From a checkpoint of a small mixture-of-experts model trained on Wikipedia.
Size: width 192, vocabulary 3298, 47.3M parameters.
Experts: 128 experts in each of 18 layers, 32 GeGLU neurons an expert, 6 picks a token, a softmax router, a shared expert of 192 neurons.
Training: a variant of SOAP for the experts, 889M tokens, 6779 steps.
Below are experts of layer 14 (counted from 0) of a mixture-of-experts language model. Rows are named router (the router's row for the expert), gate (a neuron's input weights, with its number), up (a neuron's input weights, with its number) and show model dimensions 0-191. Each number is 128 + 32 x the weight over its row's rms, rounded and kept within 0 to 255.
Before each expert's rows: a language model's description of what the expert responds to. This comes from a sample of Wikipedia text that the model never trained on.

# expert 33
What it handles: Adjectives after a determiner (final, same, old, third) and middle pieces of words like re-ven-ue, piv-otal, n-ative.
router [110 137 117  86 103 113 164  93 185 110  88 116 124 192 114 163 153 104 159  93 135 148  83 131 132 132  52 156 140 135 146  82 126 152 135  96  46  82 128 152  82 125  84 116 118 131 122 104 176 127  91 154 135 114 159 172 106 161 161  89 135 104 104 136 141 132 193 166 113 120  80 132 107  55 106 131 116 170  77 150 107 161 135 150 178  98 141 176  81 131 105 135 133  19 114 125 106 143  82 127 176 126 175  75 167 164 130 130 147 137 111  70 134 173 178 187 105 141 143 145 115  76 102 125  48 120  75  95 115 144 120  89 162 134 133 154  98 186  98 196 136 102 107 109 115 117 164 169 101 125 123  91  87 181 145 166  55 126 112 174 126 133 132 130 171 116 171 110 122 150 113 123 130 155 132 116 151  97  86 117 153 124 133 176 120 183  98 133 161 148  95 117]
gate0 [ 97 168 144 124 121  98 190  67 155 139 103 138 209  48 101 133 183 110 167 112 148 146  94 166 103 125 164 130  84 111 145 105 149 120 117  75 101 141 114  71 180  77 136  91  92 191 108 149 141 202 150  74 105 141 167 146 159 114 126 146 211 140 145 133 134 174 158 146 117 120 145  94 129 146 178 109 176 134  60 149 108 174 114 141 171 116  60 123 165 171  92 148 127 107 150 105 163 129 138 127  95 109  84 129 120  99 159 124  99  44 109 200 139 133 117  66 126  98 145 136 129 109 108 157 139 173 142  87 131 122 154 165 180 138 193 129 154 162 154 176 137 128 124 104  96  88 108  60  84 122 159  87 157 167 150 121 137 175 140 156 143 101  96 146 122 113 157 146 132 142 181  52 173 127 140 114 112 117 142 146 114 157 131 105  93 170 126 135 128 123 123 121]
up0 [106 200 188 118 167  77 173  94 179 144  64 140 166  78 146 102 188  96 170  96 145 150  95 173 118 144 137 132  89 120 119  54  95  92 174  95 156 123 165  64  96 106 136  93 114 155 103 141 166 146 161 116 148 150 126 147 129 130 117 107 239 139 135 104 111 162 115 137 146 125 133 138 150  95 126 127 164 139 118 119  98 182 101 112  94  93 100 108 136 142 114 174 122 132 151  80 144 121 161 159 113 128 117 116 130 120 143 139 139  92  82 128 157 100 107  86  61  73 183 154 172  81 138 158 144 143  95 119 142 139 174 145 137 127 152 154 168 165 116 164 148 142 115 143 109 113 120  91  73 132 183 124 158 165 129 122 104 119 159 148 171  99  43 120 157 103 169 125  55 127 159  69 199 129 120  66 134 117 140 158 102 142 112 114 118 218 100 131 125 126 101 155]
gate1 [186 103 100 128 127 135  86 113 179  98 107 124 117 113 106 146 188 190 165 146 134 138 154 121 181  78 131 147  89 100 156 168  97 112 151 153 106 154 117 175 156 105  58 168 127 166 153 160  90 151 109 118 143 138 127  79 148 102 153  98 102 130 102  79 160 120 155 118 173 139 186 148 165 146 126 143 100 136 103 155 120  83 189 131 172  62 113 160  69 146 112 138  97 123 124 124 127 176  95 126 135 146 157 105 139  82  94 115 149 137 156 120 105 138 114 112 138 108 184 163  92 164 191 108  81 108  97 132 207 106  79 185 176  33 154  77 125 140 134 101 147 140 129 112 167 104 110 108 143 131  91  79 156 162 114 153 118 142 158 155 170  88 152 100 134  98  52 156 115 117 117  81 150  57 188 144 122  94 151  86 107 146 112  76  64 139 119  88 129 153  98 141]
up1 [137 120  96 106 141  80 149 110 154  96 124 115 126 179 142 124 130 161  99 162 138 107  87 106 225  74  95  96  81 131 176 167 126  73  92  77  82 156 121 128 134 131 120 211 187 148 133 191 128 162 149 106 144 104 122 129 117 105 163 137  95  96 156 127 133  49 121 179 127  81 159 106 168 138  94  57  98 181 118 184 182  25 192 134 124 107  95 114 131 124  56 115 101 107 148 128 173 126  61 133 144 115 147 129 161 151 114 144 127 107 106 144 147 151 131 121  88 144 164  95  79 116 194  99 118 124  81  85 146  80 100 141 160  91 169 119  62 154 157 118 166 136 143 102 124 116 113 125 109  89 127  91 122 162 130 139 140  92 108 126 120 150 118 153 132 114 113 146 183 155 146 102 130 115 149 167 154 139 139 139 146 128 139 126  87 176 114  70 131 182 155 173]
gate2 [143 189 141 122 123 132 134 141 118 138  76 117 131 138 111  91 142 104 128  97  70 166 185 147  87 153 204 159 145 109 133 111  84 139 125  79  96 120 164 102 117 117 116 113 105  91 122 184 125 131 109 122 146 116 104  98 154 191 127 116 136 121  98 108 111 123  84 108  74 141 126 112 106  66 144 150 110 108  85 125  79 126 122 111  39  83 118 170 129 175 152 155 161 127 110 127 116 198 145 134 111 139 153 110 149 109  86  87 132 124 155  94  87 120 169 152  87 139 129  83  56 116  92 140 119 103  69 132  93 141 124  53 155 135 174 101  87 134 107 166 115 128 125  80 102 109  72 151 132 182 125 177 173 152 213  57 155 118 163 129 141 160  97  99 132 196 116 171 156 147 118 171 155  93  66 159  71 105 142 170 145 116 178 129 144 151 173  97 189  90 107 118]
up2 [178 106 143 143  50 146  97 151 113 107 137 131 107 123  91  98 102 117 150 132 203 130 128  90 131 109 117 147 116  86 116  75 179  89 110 145 130 173 104  64 131 165 122 100 159 109 155 165 117 133 169 113 155 116 128 116 146 108 133 140 125 187 199 137 111  93 101 105 135 117 161 130 102  75 144 126 115  65 138 108  33 119  84 122 208 129  88 105 164 168  80 177 139  67 124 176 141 137 111 132 168 116 160 128 147 136 103  84 161 118 125 114 148 118  52 129 160 141 124 134  77  80 132  43 113 166 150 147  80 119 100 137 144 126  67 116 101 122 128 131 124 138  92 131 130 124 142 162 125 162 149 105 109 103 153  69 100 133 137 133 122  88  82 137 116 136 128 162 135 105 127 123 183 153  77 214  98 109 145  32  58 135 108  89 137  99 168 134 112 139 182 141]
gate3 [114 148  94 110 122 190 144 159  68 173 117 121  99 216 105  93  98 163 190 121 126 132 154 113 114  96 122  75 139 134 210 104 123  98  99 132  97 130 131 104 172 114  75 143 123 104 132 126 162 100 111  92 117  99 131 119 144 137  98 161 118  94  54 157 168 149  57 188 157 145 141 162 110 141 109 111 104 138 142 174 131 169  87 179 149 109 131 119 167  68 116  76 145  99 127 133  34 130 114 138 152  95 129  52 181 117 114 163 100 132 116 175  96  70  89 124 155 123 144  78  78 121 113 144 120 150 131  87 172 117 107 153 116  87 110 149 149 145 149 125 164 154 161 114 116 175 105 145  97 129 104 114 124 125  93 146 185 150 129  86  66 153 143  62 191 129 103 142 166 123 167 109 123  84  85 123 107  89 158 151 115 170 133  91  94  88 151 140 117 127 176 186]
up3 [100 112  57 125 173  84 138 167 136 165 138 138  78 105 209 101 154 101  77 112 109  86  99 104 182 181 168 170  98 136  91 129 117 120 167 133  95 135 152 193  22 136 145 167 203 136 113 122 123 140 125 129 112 138 112 162 153 172 118 107 116 177 143  94 112  55 163 144 132 123 119 152 107 131 115 136 166  70 173 135 114 156 181 114  59 127 123 108 101 103  96 140 145 154 167 150 125 103 105 130 125 165 108 112  79 121 149 111 185 123 137  94 124 135 138 135 131 170 132 163  60 139 165 111 115 169 151 126  95 177 177  81 130 122 161 104 133 129 126 113  96 127 107 145  64 133 126  83 126 181 212 159 129  75 130 112 122 138 171  93 144 108  79 162 120  65 163 130  76 136 124 115  92 129 100 131 146 127  93 140 123 102 129 114 227  98 117 161  97 120 110 134]
gate4 [ 76 152  86 181  82 128 131 114 169 124 147 124 116 125 111 153  78 146 101 100 102 118 132 173 115 133 129 108 157 153 153 196 184 113 201 145 163 139 123 175 143  79 129  86 152  98 117 144 196 130 104 104 122 144 114  82  62 169 125 127 146 130 103 134 117  70 137 170 124 164 131  84 152 141  86 138 123  95 152 181 148  87 108  82 123 112 103 145 149  58  91 136 116 131 120  99 122 156  67 151 137 146 126 109 153 123 153 147  89 172 141 156 180 129 103 104 107 127 142  85  92  83  96  60 197 130 181 151  76 102 162 123 175 142 136 143 110 142 144 109 172  92 169 135 104  78  57 150  75 158  95 120 147 140 213 181 154 102 113  95 151 128 127 110 123 112 132 125 137 119 182 123 119 148 106 115 189 103 129 159  90 152 184 113 165 115 125  55  58  93 113 103]
up4 [198 110  89 169 181 124 105 135  71  87 116  84 102  76 128 152 123 101 130 103 155 136  98 135 116  75 149 117 137 125 110 120 128  90 150 119  72 174 121 138 225 176 135 155 171 134 189 129  77 123 127 122 152  99 131 106  91  88 141  62 124 136 107 164 133 159 157 105 169  93 155 102 123 142 102  98 160 153 186  90  97 134 137 124 154 128 156 102 124 169 140 168 138 107 108 179 198 119 151  57 130 142 155 171 111 122 122  61 170 135  94 123 125 116 138 193 121 241  99 141 103 114  81 121 141 136 150 148 118 145 117 162 142 186 103 116 179 137 104 143 121 167 152 111 125 115 125 138 180 124 148 164 108 100  70 111  59 172 172 138 153 109  86 140 115 151 120  89 155 160  93 174 129 157 140 160 134  65  59 101 133 169  97 106 121 140  92 106 139 143 153 147]
gate5 [152 175 129 109 182 107  96 134 115 133 112 125 100 157 135 143 178 120 120  59 146 176 104  72 139 161 117 172 141 128 172 126 110 184 136 134  42 121  85 124 157  96 166 155 103 102 150 148 118 167 162 149 162 143 116 167 119 106 158 142 164 160 110 154 127  84 113 170 192  95  72 176 172 111 120 127 120  80 140 138  95 110 106 160 223 145 123 100 149 119 142 142 141 156  88 143  69 133 119 102 118 100  89 128  86 168 112  97  65  78 123 177 163 120 181 144 124  77 122 149 107 106 117  86 193 119 130 110 113  86 123 172 103 142 143 205  90 142 162 102 162  96  90 156  64 118 175 160 166  70 146  98 112 151  87 116 172  93 140 128 127 129 114 129  95 100 112  96 167 177 161 123 179 143  78 100 146 132 137 117 150 122  87 100  85 173  99 117 152 172  81 113]
up5 [111 144 141 104 125 161 147 102 115 154 124 105 152 137  99 203  41 167 102 145  88  93 169 175 138  76 170 153 149 110  97 136 149  99 141 118 152 155 104 114 120  76 178 138 125 136 138 105  62 129 117 153 152 127 182  91 162 149 125 106 155 150 177 124  77 134 127 140 142 131 164  92  79  94 135  65  96 123 176  77 164  97 119 128 188 115 124 154  91 125 105 160 199 138 122 170 130 116  94 117 173 131 220  79 186 161 190 157 110 128 117 113  85 120 138 102  60 132 174  66 152 175 120 129 103 129 128  79 113 112 122 207 145 149 114 126 170  68 132 114  77 164 156 117 189  93 171 126 135 143  65 115 130 137 145 124 129 133 132 156 166 131 202 156 138 151 161 129 118 142 148 136 157 127 113 120  90 109 125  63  91 138 126 151 163 110 125  97 119 136  84 173]
gate6 [120 159 148 136 145 144  49 179 154 140 201  98 147 154 184 155 159 138 129 131 132 102 154 137 131 115 115 167 169 129 136 162 180 120 145 131 108  86 162 132 152  93  88 150 113 129 114 196 139 166 129  88 203 122 139 148 111 100 155  92  93 149 128  99 140 170 152  96 168 151  95  95  80  59 145 137  94 100 140 204 137  99 153 158 142 138 136  82 142 173 109 158 176  57 154  87 139  71 109 101 159 161 111 112 113 143 149 143 128 147 156 119 106 174 171 173 103 170 149 131 113 137  54 149 126 125 114 132 117 167 112 137 163  91  83 141 119 101 115  87  73  91  99 107  86 152 115 146 109 125  98 101  90 120 113  41 101 182 183  94 129 135 100 117 157 120 190 125 106 137 116  80 145 111 182 128  70 131 124 154 170 138 188  56 131 149 109 171 142 145 157 173]
up6 [ 78 149 129 127 166 137 139 113  96  82 154 111 102 108 144 132 137 126  92 177 115 133 100  99  94 186 136 104 196 128  94  98 181 107 122 143 163 124 144 161 135 197  88 191 185 120 126 164  92 109 139  88 124 108 100 136  79 114 175  68 110 125 176 171 108 172 197 128 138  97 119 120 108  91 142  89 174 111 107 115 156 119 126 107  72 128 151  79 128  56 123 144 128 161 129 181 103  98 121 125  90  78 176 135 159 135 136 103 124 186 129 167 165  61 123 118 122 151 106  74 156  87 134 124 168 139 173  89 107 116  93  92 135 119 154 208 156 137 111 170 143 135  74 125 164 152  76  94  92  68 133 156  64  97  81 134 105  88 132 107 130 165 107 100 175 140 101 137 123 116 182 152 108 175 129 118 135 137  97 141 124 152 167 149 208 108 111 171 181 144 109 132]
gate7 [136 139 140 112 112 130 185 145 137 115 158  99 105 147 104 108 162 132 132 153  55 155  98 149 129 129 179 147 165 164 111 112  83  65  62  84 141 159 154 117 156 129 129 177 121 118 128  85  84 149 139 129 100  95 110 123 128 164 163 136 113 118 147 135 107  75 139 114 108 145 135 150 140  86  92 129 108 149 131 126 109 134  98  97 126  98 122 162 146 166 119  89  35 217 137  90 121 144 150 110  92 112 175 130  86 220  91 107 119 141 104 195  64 133 131 101 104 108 112 174 157 161 131 110 121 135 150  90 179 131 188 106 142 127 115 102 145  78 106 150 122  75 143  49 136 115 165 134  88 152 159 134 137  77 117 118 111 155  54 139 172 168 144 150 158 119 117 109 194 153 101 101  97 148  10 134  65 133 140 146 161 109  94 172 128 128 134 142  66 119 113 116]
up7 [152 121 172 143 116 180  99 165  63 182 106 148 115  93  67 123 102 165 118 181 124 108 186 148  99 109 123 119 142 152 128 101 142 108 139  85 113 131 154 103  68  82  98 167 158 130 130 163  49  63  43 106 147 128 100 106 144  97  73  97 194 157 143 119 138 151 115 141 118  98 101 174  75 147 159  85 159 134 121 127 147 167  82 171 137 129 187 142 103  90 110 131 157 145 146  81 129 184 134 110 119 149 125 114 146  89 124  89 165  79 118 120 133 121 127 147 184 157  77 115 134  98 208 148 156  86 181 118 147 186 126 127 114 152  75 143 151 101  75 144 173 163 157 120 125 119 102 115 114 130  60 145 144 156 148 148 136 124 142 132 153 114 119 142 161 173 101  98 158  78  99 140 172 188 122 104  88  94 111 182 126 153 135  83 170 141 151 196 164 159  96 114]
gate8 [164 159  76 103  56 141 121 100 184 131  78 176 138 107  89  84 139 113  90 150 154 181 115 117 107 118 147 144 122 135 136 103 140 145  88 112 114 139 133 135  91 161 143 146 129 151 164 151 152 129  42  59  99  83 136 122 147 102 168 101 122 183 186 140 104 151 155 131 199 162 115 151 136 150  79  90 149 140 143  88 127  88 143 147 156 167 168  92  70 159 127 101  93 113  82 177 151  72 160 167 125 126 131  85 163 173 150 135 115 146 120 120 188 134 121 205 151  96 126  97 174 105 136 134  88 173 154  52 108  71  80 130 158 121 125  93 117 132  94 139 176 114  67 135  88 187 150 171 125 170  69 132 102 113  76 129 133 157  83  91 131  76 128 118 107 172 113 154  94 112 157 158 107 165 162 147  93 161 119  97 130 135 146 145  75  85 150 112 123 122 149 156]
up8 [ 88 134 160  77 159 124 145 152 120  70 132 137 120  82 103 112 163 108 161 103 159 114 138  69 138  91 102  96 104 178 140 159  72 147  98 141 128  94 139 127 212  98  99  79 128  64 123 102 190 105 155 144 120 121  80 107 118 135 105  98 118 163 159 124 157 154 119 101 109 134 192 116  90 130 156 159 105 118  81 145 103 129 124  91  99 150  63  70 123 117 147 122 233 151 119  98 199 121 135  85 126 123 131 144  93 133 187  99 109 129 166 118 109 117 109 132 122 115 145 109 169 141 131 160  90 125  94 144 116 109 134 142  83  97 118 102 156 140 114 123  16 125  79  87 124  76 117 114  72 110 134  86  93 183 155 119 174  76 159 183 128 127 112 146  73 126  79  82 100 102  46  98 152  82 151 125  89 150 125  92  92 116 142 117 137 130 115 128 143  86 105  88]
gate9 [100  97  87 192  86 112 145 140 102 139  70 111 117 129  95  74 133 132 129  96 133  35 167  88 104 124 183 163 166 138 138 137 171 125 159 134 113 188  86  88 145 124 129 114 127  90 161 121  92 122 192 152  82 137 116 112 119 146 120 117  55  73 137 120 137 147 130 138 146 117 109  71 117 107  83 206 135 162 112 118 120 149 107 130 158 142 117 129 169 132 136 191 156  52  77 203 157 132 117 133 164 117 146 170 118 188 118 154 116  63  99 108 122 149 125 109 168 142 115 140 124 118 131 134 156 122 111  74  77 127 129 144 145 132 153 154 164 101 141 145 103 140 136 136 149 100 146 120 154 198 146 161  79 158 171 174  97 119  98 127 160 150 130  93 219 177 192 102 162  94 106 101 161 166 139 126 118 138 117 155 117 151 104 141 100 217 119 165 167 114 111  67]
up9 [ 57 132 114 150  94 128 111 108 113 108 187 134 104 148 113 141 105 174 102 136  96 118 122 113 165 120 148 116  81 126  66 103 117  72 146 120 163 106 113 131 113 165 136 155 161 150 230 132 113 143  89 109  55  74 158 164 141  99 146 128 118 107 146 195 137 206  77 159 125 118 141 115 122 183 152 135  84 100 116 154  94 131  90 106 123 114 110 191  97  89  99 142 128 180  94  80  41 113  39 132 155 164 126 105 127  74  87 160 131 175 126 120 140 102  88 125 138  74 141 141  98 103 147 117 131 105 130 146 117 109 128 122 135 111 123 139 131 108 144 117  67 135 101 143 155 134 147  47 136 146 173 111 167 111 126 113 145  67 155 126 101  81 135 140  74  53 148 109 108 173 155 154  98 162 133  97 116  80  44 101 109 125 117 170 166 125  69 130 120 121 122 144]
gate10 [ 86  88 151 162 138 132 161 132 154 110 118 192 124 161 128 106 117 131 159 147 100 137 110 181 105 140 120  90 129 143 146 132 120  98 146 136  89 138 126 146 153 161 150  73 158  92 148 158 191 160 101 123 134  92 143 124 131  82  62  57 115 159 124 166 107 148 113 156 155 144 117 131 152 119 152 115 154 117 153 112 132 183 112  96 170  81 106 141 165 207 115 126 126 135 121 129 206 122 158 116  90 128 118 154 228  93  95  90 126 194 154  91 101  63 128 117 110 148 129  89 138 110  81 100 192 107 113 153  98 120  84 183 147 171 139 129 123 135 125 105 152  75 199 124 124 101  63 115  85 117 154 103 136 159  97 151 103 131 140 136 193 112 129 166 200 176 176  73  91 156 144 140 131 116 168 184 167 138 120 120 114 113 120 112 152 204 134 116 200 142 174 168]
up10 [107 114 131 121 124  85 110 154 165 129 135 132 198 107 105 145 114  74  93 153 138 158 163 121 139 182 135 133 107 140 159  63 140  97 142 167 115 212 178 116 122 134 104 129 150 158 132  98 111 136 106  79 114 104 121  83  92 164 171 118 120 149 178 197  98 109 156 104  41  63 157  82 182 136 132 169 107  91 121 162 104 157 108 125 122 146 154 116 166 158 128 158 157 162 101 159 118 123 104 102 128  82 164 119 174 131 121 105 124 116 112 154 139 160 169 154 175 126 129 115  77 122 112 127  65  88 161 141 124 110 157 105 109 140 107 184  85 118 132 124 100  90 133 153  84 129  14 126 140 160 137 119 117  24 173 107 164 135 157 135 194  79 100 140 109 116 126 138 125 122 184  93 105 139  98 125 119 102  86 115 113 126 145 126 168 101 114 124 137 124 226 192]
gate11 [116 134 134 139 143 158 166 116  66 114  85  80 107 146  73 151 134 169 134  92 115 191 161 141 102 105 148 130 115 164 196  93 135 126  98 220 121 122 128 119  79 117  82 182 156 135  63 155 115  66  98 115 175 131  65  96  73 135 199 147 142 185 158 134  78 109 163 188 152 138  78 142 139  91 129  96 156 152 119 171 136 104 145 103  81 136 151  98  92 139 119 132  90 146 103 188 128 123 128 153  95  99 149 126 161 113  99 133 130  96  91 107 146 174 170 194 112 100 151 138 154  50 156 125 144 144 204  58 169 137  88 117 169 113 141 157 142 173 129  95 177 179 115 139 100 111  74 144 136  93 143 129 114 107 104  60 146 133 110 135 117 122  88 134 116 104 109  97 139 134 140 148 114  90  84 123 157 146 152 137 169  87 158 138 182  77 155 146 137 146 121 114]
up11 [ 77  88  85 112 124 159 151  68  45 137  78 123 134  88 143 197  80 141  89 115  84  94 136 114  74 108 176 149 135  82 162 109  65 125 150 143 117 167  55 113  81  85 125 134 134 115  72 108 146 144 115 157 143 161  97  60 118  81 133 160 122 162 153 150 145 141 105  88 114 103 216 106 146  84 167 109 112 103 119 126 105  94 131 166  97  72 127  77 162 166 107 146 119 115 137 139 112  78 132 146  95 118 157 123 138 148 133 111 104 169 111  74 136 159  85 100  80 107 153 118 142  84 128 101  82 158 108 109 134 125 100  81 157 126 108 155 162  77 112 159 140 164 123 108 143  93  97 146 160 141 110  98 105 125 157 136 109  69 102 156 169 109 124 189  85 148 140 157 149 121  83 116 108  44 151 126 134 180 120 119 165  91 140 136  89  89 166 100 199 179 143 145]
gate12 [ 79 125 105 113 139 174 173 154  83  94 160 120 160  76 122 160  91 146 105  83 149 204 149 118 112  77 105 148 105 138 154  94 152 122  96  87 127 128 165 135  93 175  97 116 102 120 154 121 116 103  68 172  88 179 150 126 134 144 173  97 161 109 137 116  70 156 103 184 133 122 201  69 167  71 128 111  92 130 148  66 173  85 152 129  63 154 117 100 124 101 116 103 142 128  93 146 116  71  78 150 114 123 176 148 160 127 132 111  98 207 130 130  83  83 123 158 159 104  72  92  84 131  92 127  76  95 143 153 150  84 122 169 128 116  69 198 152 148  75 135 172 115 132 135 140  80 171 142 128 127 153 143 129 124 141  99 152 179  89 135 137  74 172 119 108 170 130  81 106 173 118  91 159 103 149  96 131 150 136 107 147  89 112 131 120 176 153 148 104  92 156 181]
up12 [154 127 114 135  98 135 129 179 162  99  96 143 104 169 140 126 139 142 121 114 121  59 141 142 126 150 156 167 228 105 157 191  89 164 127 128 146 152 132 157 108  97 203  95  55 122 130 100 130 127 127 193 174 136 152 166 105 107 156 103 115 104  94 155 153 199 111  76 189  95 169 166 116 144 130 123 128 154  67  86 143 169  95  78 153 148  93 152 175  87 119 188  97 150 106 126 142 150 158 142 155 128 161 127 181 125 104 138 117 137 116  90 154  80  73  98 157 150 147 121 130 129 167  73 115 111 163  88 111 139  83 123 179 130 197 115 141  63 162 135 154 136  50  88  84 105 142 133 157 160 114 123 118 147 105 134 134 135 138 166 162 147 109 168 101 159 182 120  97 158  99  68 131 149 153 165 160 163 180  79 105 120 105  79 143 139  97 135 134 155  97  84]
gate13 [113 180 121 129 114 127 170 106 162  97 117 130  68  93 158 115 186 203 149 142 124 145  64 172 110  96  74 133  98 166 138 157 183 155 103 153 126 136 149  87 165  86  77 123 102 106 140  67 115 104  43 111 115 145 131 178 161 160 134 115  95 139 149  98 107  95 106 132 195 159 122 159 122 114 142 142 108 135 147 139 144 128 134 105 139 107 107 142 132 120  98  90 185 162 161 143 155 102 166  97 169 162 144 161 173 167  73 141 170  81 151 127 124 150 174 202 150 142 126 123 189 119 148 134 104 111 129 183 124 101  81 149 105 153 117 122  94 158 120 112 174 158  35 153 161 102 142 153 111 191 142  73 105 166 115  99 122 134  87 137  95 106 128 171 164  86 171 147  99 154  98  62  97 148 118 121  77  82 103 134 190 110 150 194 125 165 127 127  83 106 126 138]
up13 [113 119 110  69 161  97  93 128 100 111 112 165 103 130 104 100 107 155 120  65 101 112  95 112 133 139 124 138 176 149 131  96 144  51 186 169  96 130 140 136 173 163 146  78 145  97 143 124 153 141 122 148 153 146 137 124 131 165  77  90 155 165 106 107 158 128 140 133  84 155 113 134  80 141 135 114 168  93 183 103  80 119 179  80 150  79 139 134 113 149 131  46 134  83 128 187 133 173  97  86 146 101 145 139 144 138 141 111 149 122  68 167 128 114 147 173 121 165  81 138 151 103 142  84 160  81 121 152 136 106  81 149 141 144 143 121 119 166 158 101 178 165 153  65 106 145 116 105 133 109 199 129 126  94  74  99 131  72 145 180 156  78  66 102 107  98 176  94 182 124 109 105 108 136 115  94 131 136 119 112 101 198  91 124  39 184 130 128 114 214 153 168]
gate14 [126 126 183 163 137 164 111 133 169 153 117 135 123  96 137 186 129 109 133 156 147 162 172 131 138 171  48 155 136 115 177 142 163  76 131  81 111  70  55 103 132 128  91 158  82 130 164 118 110  66 144 141  97  77 127 148  67 132 124  66 134 170 125 143 108 122  69  89 114 118 130 119 125 150 157  34 126 128 167 172 147 161 132 135 165 108 144 128 181 185 160 168 100 113  81 140 158 164 114 106 158 127 103 156 186 110 140 154 145 169 133 113 100 118 123  80  94 151 109 144 137  91 118 124 112 109 112 100  96 121 176 138 157 161 113 115 164  99 225  74  29  98 115 131  89 188 119 135 123 141  93  99 135 131 108  69 139 168 118 148 143 133 164  62 125 168 122 126 173 158 148 124 112 168  91 147 108  80 143 176 133 111 130 189 133 128 124 119 132 102 112  80]
up14 [138 140 141  92 145 159  91 117 125  65 133  93 116  98 131  48 138  94 113 113 140 109 106 150 116 102 161 129 145 111  92 188 132 167 152 198 148 183 121  95 122 150 154 118 171  80 173 123 224 126 112 126 142 168 183 120 157  92 151 102  52 108 161 125 188 174 154 133 116 126 130 107 103 106  94 125 135 124 106 148 183 143 106 102  60 116 137  88  37 174 117 158 182 143 169  74 146  80 206 140 127 123  83 116  77 137 121  79  85 127 149  69 140 111  97 156 163 183 179 100 105 123  85  99 140 117 127 139  79 129 115 157 146 127 144 170 102  83 114 134 158 122 151 132 125  93  99 151 125 134 100 132 161 119 129 116  98  93 149  96 114 151 149 141  76  99 150 149 109  70 167  76 128  82 155  94 128 156 105 116 151 142 125 182 177 128 122 170 117 161 109  85]
gate15 [109  78 105 105 139 172  92 127 132 222 118 105  86 133 137 191 119 146 110 121 121  91 136 171 152 169 113 129 138 127  94 146 172 152 191 120 144 214 105 155 134 136 104  91 119 146 122  68 197 177 129 124  68 118 130 147 129 128  97 122 135  95 166  88 151 142 132 106  94 152 171  96 124 153 139  98  85 125  79 193 138 131 146 140 164 121 119 142  72  86 148 133  98  75 130  75 116 101 161 149 121 119 109 147 147 147 140 167  64 115 130  62 122 170 163 125 164 111 111 110 134 104 176 120 127  71 133 180 145 174 187 178 108 128  81 171 145  91  72 104 125  53 134 100 109 123 156  83 113 147  90 172 113  98 119 125 112  66 136 118 115 106 179  89 149 132  98 112 111 136  93  45 106 133 131  86 116 107 168 100 205 127 113 104 131 118 137 130  69 124  83 128]
up15 [150 110 130 142  92 131 141 144 119 120 119 112 160 155 112 236  87 158  62 141 153 131 158 159 160 126 110 124  81 142  94 119  73 120 198 110 118 166  61 164 129 115 163 135  90 137 119 138 184 155 168  91  89 155  70 145 149 104 115 113  77 101 148 103 107 172 115 133 114 134 145 149 132 126 123 148 202 105 101 183 118 136 115 157  78 135 113 180  66 137 100 147  95  54  98 118 173 109 198 198 175 132  84 138  52 121  99 142 102  84 133 109  91 145 133 127 151 135 170 154 210 150 119 117 130 103 114 157 143 167 160 163 145 190  84 131  83 105 106 117  81  87 160  88 145 105 122 101 157 118 126 131 111 165  92  95 172  98 165 147 162  94  85 143  89 140 131 157 139 127 133 146 104 122 144 135 124 102  91 124 173 124 162 184 170  71 125 122 144 107 118 162]
gate16 [ 92 115 123 132 133 169  78 182 147 136 143 121  88 152 137 119 118 141  97 139  85 151  86  89 110 144 117 141 148 168 118 138 169  71  86 106 117 145 119 130 172 133  91 145 114  67 137 119 115  65  93 180 142 226 154 131 141 147 109 150 167 110 116 102 178 164  97 141  96  86 109 121  99 140  69 189 133 198  83 127 102 143  54 128 131 156 139 123 119 110 133 175 185 191 152 133 149 198 112 151 136 174 123 136 131 161 115 163 124 173  97 130 101 104 147 190 130 167  69 130 133 129 104  95 160  69  50 111 107 137 149 140  98 137 121 104 172 142 132 135 106 146  93  44 143 115 129 111 112 137 113 171 162  75 141 187  89 106 111  94  78 137  71 108 109 122 113 152 136 147  93 140 112 119  97  95 159 171 121 159 128 117 159 145 110 170 118 169 193  92  69 154]
up16 [155 153  62 124 149 107 108 199 183  91 117 122  95 129 137  96 144 150 187  92 142 148 123 123 139 149 133 109 102 111 149 107  86 116 129 135 143 170 178 121  75  67 106 158  92  84 153 122 117 165  96  78 124 146 161 135 112 136 118 177  64 123  93 114 126  77 108  70 142 117 122 154  98 128  72  90  76 112 176  83 135 136 156 115 128 116  89 126  65 185 109 125 132 193 189 100 121  94 142 157 115 155 119 148 101 132  83 171 147 102  91 221 120 123 129 141  85 171 156 129  66  91 179 110 111 116 139  90  87  99 101 118 180 118  60  62 129 143 126 109 104 114 128 151 113  97 134  98 148 161 177 142 136 107 107  81 115 147  98 118 152  78 105 184 169 122 162  67 128 133  92 160 149 161 135  93 150  92 134  95 138 157  91 162 156 127  88 126 113 130 211 111]
gate17 [133 116 169 141 116 133 149  93 153 126 152 121 170 137  73 161  86 184 119  95 147 131 116  88 111  83 149 138 129  84  96  99 166 147 146 170  84 118 137  95 168 117 165 173 156 120  86 146  30 146 161 136 165  75 140 122 130 151  75 166  91  62 153 130  98 121  86 119 100 117 125 121  81  80 124  90 110 142 124 130 121 190 133 126 144 100  85 138 110  49 114 136 136  86 144 107 103  75  87 122 196 110 136  61  78 122 135 134  95 147  76 122  77  60 125 138  61 140 115 141 101 154 107 137 171 127 154  97 109 107  74 153 120 161 144 173 109 128 177 129  74 119 135 127 148 111 189 111  84 137  54 100 135 178 126 143  95 135 121 116 123 214 137 114  99  97 122 144 186 148 176 156 187 160 144 172 140 120 132  94 156 114 121 106 150  76 168  96 111 122 104 140]
up17 [106  88 112 131 123 146  82  90 124  96 127 165 161  89 209 167 172  81 143 161 150 139 123 126  51  71  77 190 117 145 134  94 146 147 122  91 178 138 126 140 143 115  85 113 131 189 186  92 146 148 125 127 131 152 170 126 150  78 172 118 121 156 128  78 153 143 110 115 108 107 146 103 135 130 137 130 157 129  85  82 120 114 112 144  96 118 124 130 127 147 111 144 143 129 134 141 160 167 177  79  44 100 144 159 139  62 168 159 129 128 145 129 123 175 143 172 211 201 148 119 215 125  65  98  93 138 103 178 118 153  74 158 156 134 109 109 148  92  99 160 126 145 115 137 158  82  82  92 126 137 149 150 135 107  98 173 128 145 175 102 133  87 177 127 129 129 140 135  57 104 134 112  89  91 180  69 148 147 161  80 100  93 139 113 118 111 152 189 144  89  98 152]